Weights of a small mixture-of-experts language model, trained from scratch on English Wikipedia.
Size: 20 layers, width 256, vocabulary 8192, 42.5M parameters.
Experts: 48 experts in each of 20 layers, a shared expert of 128 neurons.
Training: a variant of Adam for the experts, 297M tokens, 9052 steps.
Below are experts of layer 2 (counted from 0) of a mixture-of-experts language model. Rows are named router (the router's row for the expert), up (a neuron's input weights, with its number), down (a neuron's output weights, with its number) and show model dimensions 0-255. Each number is 50 + 10 x the weight over its row's rms, rounded and kept within 0 to 99.
Before each expert's rows: "gets" lists some tokens that make up at least twice as much of what it gets as of all text; "comes before" lists some tokens at least twice as common just after its tokens as in all text. This comes from a sample of Wikipedia text that the model never trained on. Tokens count by the router's weight.

# expert 38
gets: "\n", "-", "==", " ==", ").", "min"
comes before: "-", "|", "\n", "==", "The", "==="
router:53 61 71 57 57 46 62 47 32 44 60 52 72 34 52 41 59 43 56 58 66 66 51 62 48 21 38 52 57 43 60 48 42 54 69 60 40 52 52 35 40 56 43 46 65 56 57 51 60 49 41 47 60 57 54 52 48 46 66 47 42 55 37 57 42 62 42 42 50 52 57 59 36 49 57 34 51 48 49 61 59 37 66 46 57 37 68 37 50 72 55 46 58 48 54 22 41 74 55 36 50 51 49 40 43 47 47 65 41 44 60 36 42 61 40 62 47 47 45 53 38 48 55 44 43 45 57 50 40 33 40 43 42 47 46 42 44 62 55 46 52 49 52 47 60 50 64 69 60 54 52 58 45 62 36 67 56 51 42 36 34 58 50 32 46 66 56 45 38 49 44 53 44 45 45 41 45 53 36 54 51 67 54 48 45 61 43 36 54 33 59 48 44 45 52 58 47 50 55 59 45 44 50 51 30 38 50 39 46 41 46 55 36 49 64 18 57 40 52 63 59 47 59 45 47 52 31 43 50 63 53 40 43 44 41 62 52 34 48 39 39 56 62 31 60 21 47 75 34 55 55 49 68 53 39 55
up0:69 34 41 42 37 42 42 64 57 60 53 50 50 50 57 59 64 52 31 56 45 63 44 55 73 66 51 44 64 43 41 57 37 54 57 52 62 55 36 53 44 44 54 57 49 52 61 48 33 41 48 45 56 53 63 40 45 58 57 56 44 45 56 47 68 37 23 44 47 33 45 35 57 60 52 54 53 53 54 63 46 60 43 62 30 41 47 46 58 55 54 59 65 46 29 57 40 44 56 39 39 44 55 38 61 60 66 55 70 59 55 52 51 34 42 47 54 28 44 54 48 38 58 57 61 56 40 41 50 42 49 41 60 42 66 43 54 50 54 42 46 49 42 58 51 37 68 38 65 45 68 53 40 66 52 39 41 46 51 53 41 46 34 51 31 52 53 41 53 53 46 52 41 54 53 55 69 54 31 45 45 40 39 41 37 52 40 35 47 64 52 55 53 17 69 66 53 54 58 70 60 37 42 43 60 66 76 61 36 53 38 50 40 35 31 34 41 42 50 60 54 58 41 48 66 61 34 52 66 47 58 51 40 58 47 37 59 54 58 47 58 44 51 60 41 48 47 50 51 41 35 46 53 60 54 54
down0:64 36 59 46 56 56 42 35 47 47 65 38 50 29 54 26 31 46 49 37 46 56 45 40 63 59 56 61 49 56 49 44 46 59 32 65 57 49 49 45 34 48 65 67 42 44 53 58 38 52 49 66 56 39 69 28 45 43 66 40 66 43 50 32 56 49 56 49 57 77 56 57 61 53 46 60 49 57 36 47 53 23 54 32 54 38 38 47 43 59 62 43 33 46 31 48 47 40 72 54 37 50 30 61 53 55 37 50 49 64 39 39 42 53 65 58 51 37 44 58 46 45 51 39 56 49 47 41 44 47 54 53 64 61 55 47 53 52 50 65 48 45 70 50 45 49 37 39 55 42 38 42 55 49 63 44 62 59 36 43 49 48 51 58 42 47 44 31 49 41 61 75 52 54 48 64 43 41 67 53 45 38 49 57 51 42 70 49 32 58 51 61 41 41 29 46 57 67 56 51 45 63 53 52 42 36 43 45 56 45 43 57 48 51 47 57 51 45 59 48 61 59 58 43 38 52 41 54 55 33 48 54 67 61 54 58 60 70 60 43 43 43 62 58 57 56 78 57 63 54 46 50 50 44 59 55

# expert 13
gets: "\"", ",", ")", " on", " in", "4"
comes before: " |", " the", " of", " and", " to", ";"
router:56 61 60 47 37 48 53 49 40 65 62 57 55 39 57 35 69 39 57 59 40 52 50 41 46 39 41 38 46 46 70 46 37 44 57 33 71 29 71 40 47 49 55 43 57 57 59 51 49 39 39 70 48 47 51 54 41 36 56 68 32 41 44 44 56 56 42 41 48 50 37 51 38 44 37 39 56 58 49 45 50 36 69 57 63 31 55 58 43 56 59 54 55 43 54 31 50 66 52 46 49 36 49 42 38 77 67 46 53 42 64 55 47 47 52 50 63 51 50 54 52 24 54 34 36 33 52 68 31 43 58 51 51 56 49 43 43 60 51 50 36 44 55 49 60 42 70 37 41 56 74 51 36 59 38 64 49 62 52 54 34 53 55 61 41 43 48 36 53 55 55 55 45 41 57 66 47 48 44 40 39 65 63 45 40 65 41 47 49 41 45 54 48 38 54 40 42 60 50 49 47 58 27 36 30 68 64 33 37 37 43 48 42 55 59 45 46 37 60 39 40 51 59 53 62 54 42 45 45 54 57 46 50 50 60 44 37 42 46 48 55 58 45 59 62 42 40 52 60 62 59 51 77 60 52 56
up0:61 37 52 59 46 72 40 42 51 35 49 51 70 59 44 49 55 51 51 49 43 48 53 33 49 35 34 55 41 47 45 48 56 53 30 42 55 51 53 40 64 50 58 58 55 51 52 46 47 62 54 53 52 51 57 57 42 33 68 59 59 43 50 45 61 54 56 43 47 51 53 37 63 58 53 32 39 66 58 63 52 46 60 41 47 52 41 49 55 48 70 36 41 75 39 27 54 46 36 35 62 41 48 42 44 76 59 59 58 37 47 39 71 74 56 56 34 57 39 57 64 53 50 51 45 43 52 59 45 41 45 28 61 61 42 51 66 66 35 65 50 60 62 52 41 42 59 65 43 42 58 43 59 58 32 56 66 52 45 52 46 46 64 31 58 56 46 61 64 32 54 64 43 48 53 49 63 48 34 35 63 46 45 47 55 63 53 55 48 47 44 53 64 59 69 60 64 53 55 42 64 42 44 48 24 46 62 45 37 44 44 43 56 59 40 28 45 48 43 52 40 41 59 46 62 62 41 73 37 44 63 35 45 47 61 41 60 53 40 46 55 50 43 51 64 64 57 50 41 62 39 52 50 48 50 49
down0:46 43 46 48 50 52 44 36 58 44 55 39 54 74 41 58 67 39 55 54 60 48 62 33 53 44 45 57 46 51 48 45 45 56 52 47 48 43 59 34 53 45 40 75 50 46 66 53 47 50 47 53 52 46 46 48 57 48 51 51 54 49 50 49 46 39 44 61 33 33 58 58 53 74 57 36 37 65 57 51 55 41 60 45 56 67 63 61 55 47 40 39 55 53 52 42 64 42 20 48 47 28 59 52 49 54 47 53 33 62 44 58 55 63 56 38 19 46 27 59 78 60 41 59 42 53 54 40 62 55 34 53 40 62 32 40 56 48 46 55 68 60 53 61 22 40 54 47 39 59 53 45 52 59 45 32 61 50 42 73 49 38 60 47 48 44 24 59 50 65 52 34 54 54 66 42 57 42 38 45 48 40 55 44 69 56 49 73 45 54 47 43 64 54 45 52 53 40 53 51 55 34 51 45 38 47 43 46 32 51 48 62 37 44 55 39 61 48 52 56 46 33 62 65 51 66 50 54 38 50 55 62 63 48 68 43 45 54 44 62 44 32 39 50 60 63 55 57 43 47 37 46 45 41 49 52

# expert 33
gets: " in", "ed", "e", " for", "ing", "al"
comes before: " the", " a", " by", " his", " their", " an"
router:57 52 62 54 54 67 50 49 44 37 66 74 67 48 47 46 37 41 57 49 70 46 37 49 56 51 29 47 51 56 56 47 67 38 38 43 53 36 47 35 52 57 38 38 43 42 58 47 52 44 57 50 60 45 51 60 58 48 57 69 60 61 44 40 46 36 50 44 42 35 41 53 71 56 63 42 58 38 66 40 48 31 65 48 65 25 51 55 49 58 61 36 63 59 48 29 44 58 54 45 52 31 60 47 41 64 53 47 51 42 56 50 57 35 55 67 55 48 54 60 53 49 49 59 59 55 64 59 28 51 59 57 42 50 64 28 50 55 49 37 61 59 51 55 45 46 66 59 55 57 61 44 39 48 51 48 67 64 64 48 50 52 29 53 42 50 65 25 32 52 63 52 48 44 48 48 37 48 37 56 46 45 47 28 52 59 54 39 65 46 57 29 44 40 53 63 30 66 51 50 56 54 41 44 27 63 61 55 46 46 46 56 36 59 44 51 36 33 63 46 64 58 52 54 69 53 42 46 52 55 62 45 43 52 61 51 43 33 52 55 58 50 55 51 50 43 45 52 38 66 64 57 63 52 33 52
up0:57 43 62 41 51 49 45 48 56 50 45 50 48 52 44 58 65 60 65 63 57 61 46 44 51 39 52 56 57 43 54 46 45 57 46 43 62 56 57 40 47 46 80 65 37 48 40 40 45 54 59 58 62 44 52 45 47 41 51 58 43 38 65 51 71 50 46 55 26 45 50 61 40 55 63 44 56 60 28 56 55 60 52 47 52 43 47 23 41 54 45 53 63 42 36 66 56 58 55 42 52 67 63 26 58 42 49 49 46 71 52 52 59 39 62 38 45 54 58 44 44 52 45 53 48 37 56 47 49 55 53 49 55 27 45 39 39 43 73 30 56 25 42 51 45 53 41 45 34 69 57 46 40 60 37 46 64 54 50 50 50 51 30 66 54 57 41 48 44 53 63 67 60 52 42 65 59 53 65 54 44 52 57 57 31 53 48 45 58 60 82 52 53 49 30 66 44 58 62 45 41 44 51 56 53 51 42 59 46 51 61 58 68 34 51 52 49 43 54 57 56 51 60 61 57 69 50 44 34 59 43 36 45 46 45 47 50 44 44 61 55 45 41 57 78 44 50 30 78 49 54 50 66 56 48 66
down0:48 37 56 41 66 66 49 35 60 49 48 54 39 41 48 57 42 55 55 35 49 46 65 35 43 61 40 52 75 44 62 53 62 46 46 39 57 55 50 52 54 50 44 42 51 48 45 51 42 50 59 59 45 61 63 30 40 39 64 43 67 48 60 29 57 52 53 52 55 54 40 47 49 73 57 49 36 58 60 60 42 45 50 51 63 43 63 58 62 54 49 38 62 50 65 39 32 40 51 62 43 42 51 58 74 44 64 35 41 49 42 34 64 56 43 59 40 55 37 48 52 29 45 47 61 45 44 42 54 48 79 45 44 57 41 39 41 44 50 54 48 36 62 51 51 35 50 63 57 41 65 39 56 53 50 38 43 41 54 54 61 50 54 16 54 67 41 54 32 59 55 57 53 59 42 54 51 32 45 67 25 43 44 48 52 56 44 52 55 55 54 37 71 76 50 54 40 23 53 46 53 41 74 48 48 40 51 41 49 64 50 50 35 60 65 55 48 53 54 45 69 53 54 59 60 42 49 47 47 43 59 47 52 64 51 55 49 52 44 51 61 40 58 21 65 40 59 52 43 52 51 57 50 52 50 52

# expert 28
gets: " to", " was", " as", " with", " is", " and"
comes before: " the", " a", " be", " an", " been", " not"
router:64 47 57 51 63 59 44 52 50 43 65 67 57 29 53 33 56 39 44 67 54 57 52 43 48 48 40 37 54 47 55 35 43 44 44 32 60 39 49 38 45 45 50 47 70 57 52 56 49 48 39 43 44 44 55 60 44 36 59 47 42 51 47 39 68 48 47 59 46 53 50 53 53 33 68 37 56 49 48 47 63 42 63 46 67 43 56 59 41 56 38 52 63 32 60 47 35 61 59 41 34 43 48 38 36 49 65 56 45 48 63 35 56 61 59 57 44 45 45 43 46 48 51 48 39 47 58 55 56 25 49 42 42 36 46 48 50 63 57 48 27 38 59 43 46 63 60 56 60 47 68 46 66 66 55 58 68 47 46 40 48 59 50 58 41 47 34 45 66 50 56 44 30 40 47 54 50 40 40 45 64 60 43 36 53 82 53 44 50 42 61 54 49 36 54 33 49 45 52 57 58 56 48 54 38 56 66 43 60 50 42 48 42 53 67 39 20 32 71 61 43 61 57 32 56 55 54 48 63 50 42 45 52 62 39 58 51 41 30 41 64 43 51 32 66 67 43 61 53 50 26 55 43 43 55 40
up0:55 50 49 50 61 36 53 43 52 51 51 37 34 40 55 37 68 54 28 60 31 47 40 39 62 60 58 52 33 55 44 46 41 52 54 39 43 36 67 56 64 55 45 62 65 44 56 46 49 55 59 59 52 42 45 42 42 72 58 62 47 45 45 67 59 41 50 49 70 51 31 37 50 34 54 51 36 52 45 49 62 52 55 58 43 49 61 57 42 54 52 44 50 56 44 62 52 45 59 58 56 61 56 37 39 42 35 52 50 43 53 44 58 53 55 53 65 42 73 26 37 50 32 45 61 44 60 66 44 68 22 48 37 39 51 53 30 39 69 55 59 46 61 36 54 70 48 56 33 48 45 60 54 48 57 47 53 39 44 40 60 42 55 51 40 56 64 46 53 57 63 54 54 49 40 54 38 38 63 57 69 58 56 41 45 53 42 31 54 55 53 68 43 45 49 39 56 57 24 34 45 40 53 44 39 45 49 53 61 46 38 54 63 48 78 35 44 64 55 52 48 58 56 62 63 64 47 44 55 57 39 62 50 39 38 46 46 50 50 39 54 54 41 70 66 54 28 31 59 47 44 45 43 49 49 39
down0:51 49 31 45 50 60 46 47 52 41 56 34 40 56 37 53 49 49 49 43 42 60 36 62 63 52 51 46 60 41 35 42 26 64 52 43 52 48 66 47 37 42 42 44 39 38 49 65 44 53 47 72 39 59 66 52 55 64 51 52 48 54 51 58 50 48 40 56 47 58 58 30 53 57 36 40 49 56 50 53 29 50 63 47 33 44 39 30 47 67 43 56 73 41 59 31 62 49 57 58 46 45 53 54 60 59 53 54 54 41 57 42 52 41 70 44 59 39 44 67 68 46 51 42 39 38 52 55 54 62 52 58 49 47 48 61 45 34 49 42 58 59 55 52 59 59 52 36 40 60 35 51 59 56 61 44 35 68 48 43 68 33 38 48 61 69 48 48 52 44 63 56 54 46 24 47 46 47 59 66 48 60 48 59 46 65 48 49 45 66 37 44 39 46 51 43 43 50 43 67 40 42 47 37 66 47 60 60 52 41 54 68 52 59 43 38 62 41 70 56 46 53 67 59 42 53 43 58 48 38 59 21 50 72 45 38 47 61 32 33 61 45 39 42 37 64 33 55 49 41 30 56 53 45 52 36